From a checkpoint of a small mixture-of-experts model trained on Wikipedia: 208 SwiGLU neurons an expert, 2 picks a token.
Below are experts of layer 7 (counted from 0) of a mixture-of-experts language model. Rows are named router (the router's row for the expert), gate (a neuron's input weights, with its number), up (a neuron's input weights, with its number), down (a neuron's output weights, with its number) and show model dimensions 0-255. Each number is 500 + 50 x the weight over its row's rms, rounded and kept within 0 to 999. Numbers have three digits each.
Before each expert's rows: "gets" lists some tokens that make up at least twice as much of what it gets as of all text. This comes from a sample of Wikipedia text that the model never trained on. Tokens count by the router's weight.

# expert 2
gets: " ", " a", "-", " an", " first", "al"
router:520452552547496539511473509581477406557492460573574519540478465494559505558452591430531591537465439491451577535444434508519415459535479398472470517456460483505341532567455485443505498501545560501520447470513472554517455477609568525510451494449354510589456533568443501518521422509478545610520449487473459490577482548536501506493590411504519547520477486528556498563480491518533515405479550556518512440520481439595391516585573562500492498429493405433481565531573463505491539471464501484474459514483510497506531504403504543425561457480475546535482485554576441574586436415505479568539475569466621487459473421447476445516555486476540501494476523453445546504450501489553479382547380468551446502499504508472560469467523452528454520488452485476563474476514634436474559427525610
gate12:521485544555599570558519476494512442443372480480424465560516465541608503495464502566652562507447470414504524505474442512446450524554493433455460462625458525480428468550361482467516567507581472508387542502499455567528556550492476486501499469446463474430501475432477470540580537536473542651532464469513542539432512518536520589552565486480472482488517560518506542464508495487591403414536403565413510462477397416503563518454497493444467524521483450524444458491503477497486530445511581501466439430504497559533502382581535505499522488517402467499470517564477512442470551515515417496442518559496507508531518528517412531529478483501585530465487527477558500499529511514553542550384503469636520549536541507579525497562435492529484425560563496523552514483535441632416425500457541
up12:409538566581485486551528503527584572528578506426418486484478422460581499464530460579508509448565509523531488596457550522490470561454534462492533482507476453552477558456507497518464514569533481490466475424481442481517489487550589474529501447419488529540457478560451449469490528524522525495538392496486501519509457453483501516471566543496447569515571453474510492404583422505532544420425489444507502516480343452475553466489488500464531593503524453551610499550447498549502379423513468466551459453553442443515530563498435437455515478443462525502439426539524434462574418458534539531531462451679530413536463452487534423492503487408355526555474492459486482384524528424481583587514581567551537588538579499481526552461497539485503538482448455490533439397467504559455499469561408
down12:541424519557530478525575465461502486509498456525443556456474558490583560545510516527543419503491537527564432567493516497480490572429533510447480511464523483551528522533529438544366571476470537481507499567510458512437464398482586474452619550596516542515440478530477449396458585469481501524509337438554473438421535496485514434494564482513429579490419443542469417466532533510486625542563551479512487425476415379492483437503451489511523485525508519442441559387411455507541544529440473523577446423440537483491596576550477439520554546586478532427510436461584517419468523536481480442501558556559465420573450445466525421510455519456531456539541463487515438493505466556520548459552423519507441576619484533507507493526479393521476480525540476534532412468410464475493426493516493
gate13:605553526526474493474417505523545528475511545529440383449558447429667502520471545474473559500501506509419468496534509492526493430528563507572484549600458464537462468570559462595406540540517463478545448434392520466541506489531560526632488491538524504558528499486551565513543461463459427548481398520507535557586524459551452549480519557461551535471518521467438546477492500497430451559481514523519479495459514455510574435486506454455586473464478540477548523510474459536450570468480492530447531469522472461472523656582408383504513495447492459590467413439484551469439558464472503524591421549443402585557494442479480483533528465491386485549425401504562560466494469525569529567506562443467569455504569526491518508473491425491447491510524489460469407471444598478470383480593522
up13:457466428565499483558503539505494494442393410417567462592469606501507605433502445510561503501581458480509479496558569478512471548462544536493534488559508485417470513484482524589554497533526624454470560562508480401458411487407437508454653537475496491460474546427552541534474560543451547490395491417604517587494604551555491444523511518512506508501377526513534451456590436408450498495552555438566485603529442480511557514488504525556494477524501506542535518411478516364458419515482415451449424557516549591430492467528540572480493491555506480458465412505520457495469510548463578499541535453524536474459553565500544468454504492527542492459602509467516615516454478474582443577535605510532500449497478421531525538518551457527576513469474530500519489521436437474514520433494481
down13:446505555529431539474552591529475600525497513546467565570473469513545410452483508465473534495479515503447386529576541521402561601452455608451476497484540599506489511448550457489550467437504574498392564551457491442442516538475494475547463467525524480441545529414592497509511533427440421486443506473480489552518547569442599456567454533559517492558434467478491437528486482492542480511372450474514545559466457484416494498478517545575579592531472551438448471528534529483575474451553472403454477595549538565455501651468516639492501494474514473565569478574462471532466516535495570480398508510502545484483545512487463560471601520516575463517529460543508457511435410501455541495530430483518578503481528356547471578489459499475547438473524454443468519529439459606510546569474427
gate14:453377538531502379503465510495559609414511566460446450605557503437447532527476507500484572398469554447442475507613504496453492518472528535521470558539604594537536521551394421430539418528492547485544536454496479508397522515502559423477568473503506547478505507492566515416542565609448505512554481409530465482508508563563405557506568495483513483499393515400530480549492463476542457484475525526511507553468494430432615500433491509524533502418543540520541500559563538526507587523506509472651525442446559522467510471569475487474555476438526445472452484533484563450558462481538526420533479645458606571455510473501529503534516522495532539441512521612487478515417522465547402482487496477487422597466504439497425495542544531510597521571521454560553478514446511572486527509519527
up14:493543499554594476558488519418415400469488478476491461488546495500520515480532521509538488491472452538541536463510506470514471543516568505499473473584460362509514508450464565450521478507500492461519464625422442469614461517521509617548515514530506496514523531477512458561486415529507440545550507365520514499524554425550367550572452477486587455477501457546473461461599522501444559556585468414473513396584511460546571472545538532559456483573597565507448519593520457499557426516498389546485591548443546451443452484525533468538533538369527481508506522532379552482535444461494528497478444456457447472530543442544505515485538414534507490500533602431431535500497415442490494595500522512570427466530544526451454474398490502462498532404382505492442450573456434482508551496456400
down14:507457408555437509534450447507496468429521500407616554475505504589570514446451452495536525585511491559485460417484441435443468564405492499489501527531472472589473594540527506538430534572461504452487389558562436516502676468520491528524537531546483444438471519492515501472472468537440523472464558529476548501541484501491485423406521507483505449567500469485519557530465503477514563521501516388504434511482495431603499449455567552596511492544514590578473467508451432419499506513565528573541491608537407457496540504456474596612495466490501496550377472468445561537513465549495468508485519530513500553419581469584484610448478504502550459540553559477492441575478402537527526518497505620563470431426483585613527471450583504512475532509538460459457549545466572574525432515526458
gate15:549503491468487450585511521460488469465406580443534499537472490516540516557431576530604446523478392517531495477519444437462545488496473484416557632599474568585501433534543489571510461437494505461538536433477525525480477545501572513498526525545604563571565511513424511596553485506601494524423519484503438460573455570448379518518511530432492469507542496448532501486463450430494466475538508477460520410499531487572443503464533500551472533633476576548462472460542445428462560577428579498506515485625489416506599547472460503499492526450422546606507478564509514568528435461508556555496443390447458456515527457431513595505486484539512517507467570472455473475457495485533450520532410566566607632523605479520474478469538414469452521521496475477466436528466488462465483472622456
up15:442500531499499511529498499511559451454480509363544424583445419478443455513472567561475547549508458577497458400444550483507421629516358541511525411462454681502507569431530481467441512431537471528496554462474480471462559491476446437529503525450469560549547545503490491523400518491511529494473546443495484457470558537539464522467489513541536525561477558482463420527589512570572429477555571488471463461429432405538551557474416449518523517575562435414490505570525549501583489512515561505481554551461456610507454547463520450426446494519529459445544522500550495658500514465453443533524503545529503429433474494468474508531535537489514509550503450521502455350521470463457516480473621522527517458593474408487575521447424479535558583443475555486517435535494491432550549536481533
down15:558427464431459480455560512517439541434563482553521463461444525422427544500519423516424477526491518455542430533464590470477518483455383471463510540498460505429577565493447551443466509544497411551478535510448461518422556457486474488515533507424456483481543565504583519483481467518437490551374573456518409487384521540489498563512481436423438457479438540472534422445555431592455505514568534358534464501557497473519481539573437546554547468465455479544610485452479498438539525447540438434461441410434460566488504477542464477571392554516521454466479521389575470490520512624462445542555548526510404527442396539496601497475385469459587507496570569424590485484548478490586532523501514428408488508471430479546483466512557461483485455523482543442514523475519475492498473458443531
gate16:566612582478530435527405415553568506493492581509516499454491424539478449572459541444525526514504464475479487485414521453452575460506530470498419422554487523531422467474497500475592562504471468473464612526536529583541391449551434571513557454483496526607504510479522435500643497504499400473489409485480532435557456535426394427437558505475595508484510507485513479532445517383465568498475449505558491533572491509460493435481475510531524525478526461503535564530589525553535515513535481474543512452455485511453456425461571474532476537504617496544506444463547550564497477575482506566516529495483428419496506466436550541442458510404469623416516484521474580542477473506569626409532545563480493528548589469592407533474587486453449467514383456563511533466496534527466441484479551
up16:523525489491501563641569442522479503504459486429533495434575602409520540580532427475479548481433615514525532494465453536458406502559543499502503388431491540563552447506519466491452523502643455456538497506541492538506469507510409516417548516543485482580454601511654502504494415471462524473488508508518510492567478485542476509552413447531429446504484525548460504473515511518508461506454498526459460530505557542424574497498552518591457530663391582483573475482550515516475417403549527536525487447540484517502563429446424480589470454486564527542517532462439481435473540473515450453457514467579471478551538548516540476541566504472544500506468526552482536458516504492499505593390531489419480437713541605498448530481481492483532500535476454520412446559444502476522488510426496
down16:558543476482537395504542428408520490461531507439569534468574517468540541372450523406421466552581519547519541419572446560440415541485519467479359433486527563499545466438557563459507421460614469455520588527583581496550505541456531484446485488537568491535505580565473523428598506567591577440526554512523494488454488435488448494531448528474477397426589457506566433429516525546466484399471485445543531556480523533450466537469585411529425511524508497507530410515584496500551509546575501527470493500539482541521412467507488458508547471573474451468542472519524455444509397518375579551526493447550548515446532522449419517541436584525472521539505488477548451401537485462524498483458490469424445407413564575542525518495517513512488532510484422476577435554540512542466496537518476

# expert 7
gets: ",", " and", " was", " to", " is", " as"
router:499593452488469541543551484489481584502515548522479495476537480601433431472557469529470480527576513491393486510530621508523456386497467530382472529546582542540446516637457492465567515521554476492484455446517606485485475556391465457528444374401450549519469453567593524518526591559548515442480499564450523585443495526505459493487472529517455440512558489532382441481519500454485424507394418512560502460549516473472446441519497511468419547530516503514460427503455596588480520541547615532466532442495478558483524496497428566477592530486548471472474444446483473439433469562575576480628575450540430476484508546533521509459451529595494452552436376423514399502516545482502497499477434535491554477566508519459493448513454491426489410542577484498496512526466530538500500508492423
gate3:501520463469611471546494561517460520463587463486615425548453485487487565540582478530539591549445533478546492442451549527546501500486402483522491417517448528502466546446457561441439551490521412496474453546542572475554506527446474483473480429382549517473573487573497590404512479553450522506532479497518468463430507558618562554495387428550428433527621540504464462553515430486507452467446463429497496447476513482520446451497458493487530393489482554464501488432487519572508529406526365468491383467463520466492328495508507505524535448506469525436494415406468479475572516558508467473482549488419504555561557498450516439568540456414587507523546552532524498552529466512497460505514560473513441520457511476530560418448451489479442438528486472415532486579466400494445536468371528
up3:431517543480469494490396502377450548472503532492516486532506517440501545443471459451491490526451534462491453448557490459456530473561439488566460565551407454583509434476497593579398425459436528467473430504399425474450509536475453505529486641547471486502439450572564537481573476598459599498508533564569436524539443575531539563491526524542433515474631530482496477446473581500399450521568436614506493486542495426534573561566491488502537419490576533496526483431511467468603494508448439587516501518580475534407470519512530443502511502463483486522507510445506534512513638495426634548411481497538538531508530558486531398487418521500518581476503472488492509487469422500451441499439433457553516406437512544452586401509485494511524485541457512536549525580478580500564541450509479
down3:517510420459523527410524471481486547418501553541572543455580537467481551446565521477409516539535500528479527465494545486458562499486476496561557453545550531536475575455424451452493523537452451528581504426441557463448468515588538567453460529400560462539622447523511520491533491498504469407521531497516468548573466511559486454482452476542486497488552469475518495586448489468554567465494490444514603537494462551584468531423473462516552432470526529449498519550471492538577473597454518514463471563565326420504384496472570490531461456401601571428429506480513606495467531400523486462404427647574431481538512603483454528505491366508533480488475445561456550546546452410475486460468503507466508510491538406527503507522471526591552504478525477470508513559475419564491451496379508
gate4:477586521371486503485446493550556468559503443458514526470580521465494472492384493458457477474511448412498482467493586460570523476528519471469484497484498509445488550551464530456503545566532467453504573588548425539483507508599492424509491555547533444587521520487533368432501594522584456399426497434453527524542511500460484361516472486494457439579517442584466521491628434472523515552517473510485540446584506549497494460510464459474541598402501552578523483510496516449559410469523610538578483539404523474536484458483367477503571563494562483468489391482501520549448455594484530513504499607575608536514404460530485475596554443418531521567571524502439554509488476553537430506591597452536537523511408512501499536498553480534475436451505535483476494555500523452484462430531487
up4:484473531440577482524598512484428484439595524392460530511412441491486639502527549565444560539493395456492533540508460439494582528497468632503587494489477508540497400457519547490484555482464489523459564535456522514473469462426394520579486428480574461536560597463543526558500511456502430553536496543501485433435523466534452503426499523586525454424488469468580460532496463478471521518454427467467495558482488554458520565448518469512515461542577407576486559529465462489559378438519596495509529440523515508506527531504550395620527554440471446524482459591408484530477398494514455512440463601432582453538476521458488505538492426589513477523484599507459486483480521492624521498439561482530576513470494473463523553524458526405528522501486463592491425635508435487542537501450530
down4:449517516479443526550611515531484497475508557427405507455442449425596490552596495357457443509459388531518605510490541479436515489467509626522550427466532484523475511619496522536486575473555482548453508541502590464504490470518575468439596428449447527440436536576459397558515471480527556480533537481523466469476481465520571555530393525444562509504509603528469466464510498563431542445510515469416518509415463465477491578471609537556560528489544486478454474488446463468485489508498450537513539490547442531467462515631564516536533475637528428537500566578412576575447573453440475500429487456476524469580577493495524466540548525597495484545536460426575433569496445555501540447430514527564507515502451458490527392526443451537475488527521398498490459492474510522523480545583493
gate5:503384564525425554386510447487521450543482439454494480515577560489518463481502552456557565552479537471492489590522502450534454559560597451513396494532498452435465493592552440376568477479508435504449501412605467504462517568437510487531586565600510459515442501465524460554516535477432555599485423461458454557478480539448582608510493499497484492539545494558452592569467447436517573519484493426524447505491564491523499478433531434632506515512519481425491489587526549529519494422443495423453524476514565505519477441512489510475587597590550522402474422485401545478490476596452425502438483553511504402516532437572565592487459471479559503532544482481452533479470531485558527528433487481483426567438424480526444456506533530533478605570502535499473546536474513598521514438505428
up5:414519462549489491575602539603505549483584479514476632479462432513475528479479480515534532494565456372541417599500546564554570441480481474545466518453504461564455438410494555481565446547445540575569464529479512508491455494501526495447508495600551477540419493520484554489555585483465416548469513487508501436577521449514505492560481434597542488508541405530387472561518474446432527559459574558507458597536502569461427485546464511483472511474482452584483517550463452526455483525409413472603577547426569448486497545620418467492609510522485616523507428482486468472457480507420423545500442542544561459490525456551478437549525559440491436471519479508490514543448512522511516493456570487496440467468514615523436550462460529582456549395507499461566503468470630528491502520497443
down5:422438411517579516488512440486524572561461524532603512447568555582462568498482486585487501580640435486442572526443470506398393504534501587516480513430573599553387506464500534558452554481497462490512445487505445495465506580465510434502470464549546468445468532515505504492495411485454577433555485532486447522535562449508522573461550465512550523398494546452484515525475370368481483517428561496471499448504523515465459462490539539539468460450473411491459495447538498515469430445527498517443505569437408402499465512516482479446517479527613469540561598578472482536583538402481525548446536520539576470420482530489511555454560570507483381524522471506528509579462493520584521510524486490517537617548482466506487482523524450398540439468477489613480509438431406523539503590490522
gate6:578459461493456573522550479551549525486432508488537530490475453521510497578584426534552478331439488408476585507560482561442561389461433560496538592568477501577632506459564519432541416491423479501522542489465470489498542518548525471488472605488535463396487467503504510464453515435525538562482519606528450592418506456420543527450505540445545523518507536445530564408551432576553505569468508440534490485533530492385559490563530513445451513478494561580442531511448601423567578498541468534544468562560523540524423536483448486481538488514461465581451566570438585500464529545537469529456414525435546488466429480583509460424432478453518506562476480438500493469509467438509477479508544452506410532523485455459621439536477452383581563513486452516525484431507492499537545470553491
up6:503520486519611517461510467507527473507451580470499496464448507529516557524424398479427555446561446397501527615382534501485465413481558434453419445549449420503501390510444517453520491473539457522549599501509477531501592523509481566551468484411455527512398555511540553499437454518499499524436426543483558448437485542473469498545519581540551454496478511566488507625464507585493475502390484523601458461450540617524488611550580476493513517483444481482473544458453503573548475452484522504429476445469416557507490414602492542417434475612504499456461526390480512498470397555574478507557523510545568546514456570505518532486489517453590449496470501524550533462625538511548524477510531500445583468500487505490527507598459439504541616561521450571458477532538533414451488542468459
down6:509422538537510429562455418538490485463481584559488523525572460525502535457505477432524533414539525526474434464475518410495558519480523547461576480464627438495497600489593506420536591444546513516466463616472532496439476460489484564417516518499532421551490532551380438526639539540594448548464589511418532445493449478437486521473456525476482459455498443527570515479629537457493492494580539538452543500498598433548444515536479462443515498415515575532515561567452571551484383506558497523484525569520562518507575534609482462456564456523506506497480497585548489529483563517508492462441488550432402439438545508435505479483517434555521493437432496499416549586467517448508490488518467373435624473425516515500476483408407531509498477500469439531446527472435497528496537530591486
gate7:507526553573545473517438462440433533443453561533447535480444487534583489566435584460527496503498555501451451494551462520547429417453498505564456472534560486512458577434432464533493574363593538490459513512417470542502521398549450532497579490476503428476531452539535484569503505507454538512518441553501482554528459420484540555531535516588456514551534630518604452537513457525419486543520491483550508449588516477575498591518524445397505514408406480552452451545517468528457460470502512580545534470486486441480383484518495559521463484595598563487583455410527573467500440508431499550522444539516496526460577518530412540491493563643473478436487509449472489463518471419504540565498411571528531513418494478607493485582546464543501495534482592558618483477462425438458493565556530
up7:503444506463481517497530524447578473464532524534454485486524431504441481506453478456423493448546522537504467473416399503507521478442499429481539491512493560513515462533454502452503396478503534524467493527464439582486365455599551452588506622428588430415473417451540457551596548461582559422435485512520427453468542517465440511546440491527509516528516526471549550479397473418483583562483573545478503543516446483496545529407420487515511498555506535576453508480521477544410538581530425568501426577524557492478586517488604514437517515495574523479421551529430462590459519551451529493502536485551538533484549528596508496464552492481517495512511510556561480400562502558460542432516600468531520491446577484499541573493607463556564548562603579395459408529589448555452523541437565
down7:524550551469452442474496493497479551491572561460534532479567600445576556546519490457475512505505460518501573378545544510506556447425601471474551434406515552542500521465500531448471464444440449507447477474412507478529512556606442510481530501491434467554490475548410510466438510482469472569520538508440459466479467553519444569565465534464511506452503539483512535480539469610534515501507459477512433505458558404453571552477565502517519496452496520514495531510571503440562467411415537420444529544453451489432440445518509419456493640476427555619524484519446446460476533451485479479596488538454516537622440506459499511527480493512578434490450494473524608534516423435619417599460485546478465558577466446482515519524407383563514509403485442558579472378511574463515496606459448

# expert 1
gets: " the", " of", " in", ":", " The", " on"
router:434540471524531480527562508539494529509520450433592506503507559488482589499516518443480410506452490447571491479607517496554429464439500488495500523526396503588517558432442455529474568457435501537440513466462458458507532551532534388420451535511546527439486516400560559480554520479468515536469554622427519408437497486374465499477459482484406484511521516400430506489472418484526488466499477566439392526563382544398532449501503425511501521493584463535517447527527546572482545428570389452504541469506524394597401584501476487536394485439487454551471474485509458464520458474468489538503457418589415467423485522484551474552501487445505404545574482531500567471556563529419503517490478509465623474521550492466551532462529471561544596470453478618497574528478487496425512487484436
gate11:508493556439450431619439491548538492536405485452426448462452460541509444480495607433484420455493552486421513425539569593463462434479487480479416543510516518541548413514551588536494542527546513384528475466358547445475585483538437422367627461490521528423497368504479390486400502483473448598435505528581480445529472561497526530427494449584588541470496420503518551506514482379467551584566477540452432498478505512455487414503500440472535480478532498582542502486493571502555495460464497496550524571560448423480428482456501458431545480541546464509492497531527548475536462492383534544511515429576492531501469445521504511432565495489525527573477528534520512435597488530457420488527532474578551579445517530536548463522535483476451543568559511478530484516479554471499504548560461
up11:458547545512568491448494422480520539482456416466462560493434548485436476541495572523405553444553410492465456567464420538536438422421517594529576523588557456543538490531546540500542458482430553526543593490526504485558557457456521476512567535579501477514534549405513425557493409591456508486423572507518536490578505474473485481489448439554407524568499528443485497436543528521588583452536460573449505571516542433461546511473451366459490444438524598428573466446390455531421512605462486518504494467520485479535582496568440499561545562600507582473538521522561505482562533513426507423519520451533489505442528440519598486489608555455518476447548440475478501532437489489476526470438464556562542545430606411521483534429500511524495523523571475496477557458457548425509469407528444
down11:531481525492458489510525507437592513518564431398458570504540480489514477615502535382501457458525500415485420483513496458453474504505511488455504403465419525554535520470484480440437477495395482453486596496570420415506497498485601529551382587495501509438452519413537508537515502522562588497593473571419477557410459438463538536486519495342496524541494470486521500599506472478466481502543566486510544477522550533473451494457571473514563512371518504504513491579500438539573486512518400496500534436446450500526596495464528502528533530442458444570524411488516498470600507511586578553482496472484648515436512511468433473506455522487538492519491499528508491492432473466492508471395457446517448422667535565461599476488452479488470549515446513553484581448554463354504495526510443
gate12:577443549475558628544522599517555438511636571507549530480492583564457448561544449467554531491423498426590425445506504564515459472485473571482507601445545423535497545517540516599539510526543415495499492555537472639615467510500501442549531503508482397602451493545459422495551519369490503481427560428460461490511451460482542538477420550473513440505505558531454481468531501474483467427491455533418501482503494479440590546486464430472540525461491542487504459521503477424516562575521476465551474484488610505444424547490484465441424543547522545570593540501425451530569509633558508489412448547572507502491514581445519481511495481531522529613396477424515540518499516525518472499409451533382513517524497492492469519442494523505517490468496438452514618472468526490471487403443508
up12:515418444430446548510536502439409602493500428519405438578477386514520561490523521558498496574445542540395543562532467530491568557515421513477384583455521553525445514516497474424571486539432518552508435428479497526466470489533454437539403585565534553556466517533564469457508469515540593504560511536530490497539429460530558473472465577486519506503483425504486523491569524542483453510446483521503563496568514554419469488584502562545515477462585509541522490484507510440502530465543520548540528459529482466498446479554483441433609568533518490562509397599460618579544527561576514472532582557483472359498532606529464443481412490444510564599493457460437553572504525555358548550560549549535414477514502482477589546487431550492509479495508515480485445554467582535479534546508575
down12:451559541453445494506402551573530524465552550481563474457502554512532466519480493483478512459493498462535570427583555559532507480453477498507501443493417492578525435587501529504461551403513549434569521519529522447457536462514473620470513485555521464383528532486649566456376537532571420465475520551407452447530509487494471463539508494577538492552537543441532527513478501568513457554466453393564502553475508504501519469490516432492515546439425527560403403478479495537470461512523565469398424506538516476592508573410489559545464493493527471539490548354510501403410409484378486493467516523532439620511499466435552562541546546444544484365613546542534488396524543495457520494556506410499514568539504536491481482580491488586477482540511519551440530514479475409492544511457467
gate13:473392518535515457455520459539536456555496541519514492532501512452494574456495446506513475513545643453506464424523520463436419418477425512568477528465597468550436427609549521472481514591430513455478580508480498514449544520486522482480585466470526558464520480505597537480457442545561540540558509455504509489461446604493545451501528525435498489493498516471530553397474525565535344602565441467527514449466493563476445527549534422526476462514513454548482482492629470524506564466520535429432555390489436462480523539501510497565594498579602433487483482467454492500540468594554462563465480418518452465455454468511430570538562585507491489451515506437471539513532445508571518454379525630591468459469594503528523452480577490463538566464427471511423469623524570552496477437439503
up13:566422525503565476552551585422477528537482523568511489458454427521478518591471547498558609510429562531510477562419494551590531532467494546541446518483461537520461593577513531442464461491450480494504528453490506541524502484563541551615492539499582543566461491501507463467353612392454463455508447536527476467461447475535516480631534536540528473514484611461502504533463519423467498511430469530518507405465551443529482424450515374422454475485533511546532550524463583488571630547550494499460494512532449531459511474536513356464503498569578478476555464520473423482469585557510514541520490478494520549405538492518555528440449533399458418582537583483540545529443402417473500552496529394607489482489566512526566420476523505450463452514513479447461445542483566461456550538532438
down13:438534505496434486576515503568468523470521513468479486488586543600501451550550490517499432465538499518538523517453526421443460437483453473521489505403486467519552481635467410510439473520456509596496415495533476558497606466457410515477365490496419549465457454501477489484523521546466435501537466485421515420478561461491496540404517494469476477485549467519489413488480468408450500436500492446472338431532484534493479547383583456593510432572492518450523441460478518526455415622573532564491485444401434430489395461421518541412576468474532492488551529464495567507487528492513427498477520542488653525416504520513467542481586481517482424425517520542535462565440531444441464479473584484567494503560564503412539547584482500438620479486554547508440537490477537504553505464503442
gate14:517569344447509471520534442503506519460406477464541492473538496494509528469589457424549504576467531530479565511485505453447509507443462531486481532507461377451397510565403508491418385481561422376549404483433534510545457476544592551511539474527574448410497470481477472471455447506555538505519520501521594439492477549433614548458526486539478420536537523504486469541538555514589439535458538496563495602551433539521493400508502463450448448490510418531536528475486472542542420505408528646515533494566551426467570560491543413486536552484480456561455525478483482519435504518510539487526529546458425505564424512505563493533493495479582468474539504476444477468561452507372511562507524552455432538490513517495464599479567461601569495502492461505389455604499536532401525500586520
up14:341506501453583454557601476477512581587441461422412506563574530502497540531448494490452510527627531453586489597464495415419536572506543444465559571441492480535514495545588596485543485513483464515481520481442489499562466501504538493452447455478509597401483516574470511521467552487554531539493509615455461526517466554510512439516492400456418458442510429447482482461536544479513468488434471481495525480476501541549460465565534454440459496474477515579486430585442455494595477451478562460579424546579564409480521578555558477438509421426560503456547455484560428550432464472518477546597466397472486570523489447525525389415466495541511502500572497507486472544458482457439577428461504514518560596523441520506496592449390481497465475546463539572427465486524472462436523482544490
down14:486475585408466386483603493546515549512554545611404486542590456526449384433477551469440451424541469463534519466483407448514534380442493466548499526497553383492540444490530497502522540545505474467499471529483507484378514455499469548530481430402473572450422470493506450571571521469567453536487515566504627533450533431571597564498431457489469432486493529541466427466441483485515465511526532466513451553533477479413510508534537405512519468533461521536559533512511536444552487462517563456533447485526457448462419562361537499517489519497557402500477509498495567424433448564413499484429538369504511457582577519468548504415503577521524547560395520532464519507438495517598482428557488491494524541541436449489416470476449506459562585526502559494523550477466506516570565528492457
gate15:474506423618496646392491479517472468540396552540594468494455546532517592522504510505404478415533507453422578454560461498409466496615420430589486456465521446409463512537512475485588581449471477362609515506516507495457514482509440463479508513476523618496444362537522488497547467460406471494530434549435471566467473449517547478561462481449565502490448531463481499569487475484515511423500516489574524480457421521536507445525546530551580492438500469495532416460416433532580467490475492501527454487505471430598497585474464448496543582427410452462499528525547424531481488497469513547602555529525491557443550499528513588562474454482498560514453575510598446536585468564470525479432482532481451463506450508410504482542443472488523453488493581482540481472493498590471457534426540
up15:540442443441546523473536378431522478473476560447465532507496450498548387523493361501515540524455527474454470539544536576559531482552473491495401513511414452504416429522557567562499464485535486470480490566496468511528606584462421479510513641530498487500422460420431579458451489495594490419567481542488484513534515621506498561407538481469470538594470532415548530530480534508509539498568520496493532460536436462396537457503494468471455479470483602429507467406485535569473435456471497466561406518611508540511493473562519509464457452447530476421462485495433511529512395420507469421537469582404559609497435563523495530484538470500531530540424456459552510412543600542542528471482528551491486385458557407531482505629528498492525517556535495454581522549483489495473475511494574
down15:427497459544495492505478464608457435506458453438499489545509542454486520468517526426445509423588450525638606483517469469361552436529459306440511444437483562489591581455572538471577515455382473412555511545495505598421481499495552468490508486489434585500518477565450420531513437554465521512501510479436508553473506487507590486522496498459457559535508462515527568506503560478517480409602587479504432445505450567510445608485488524533537476500488457529452525424529395432549415503493487486533505519527446496500457542533531498521519511540413459458499467430540492489433527451515504561526563532470466571487531466527553551611520496613440502521460617464552472518491426478515511584531506536468427523567496456364542440476395514489466506520530555509481482438521455593521483479525520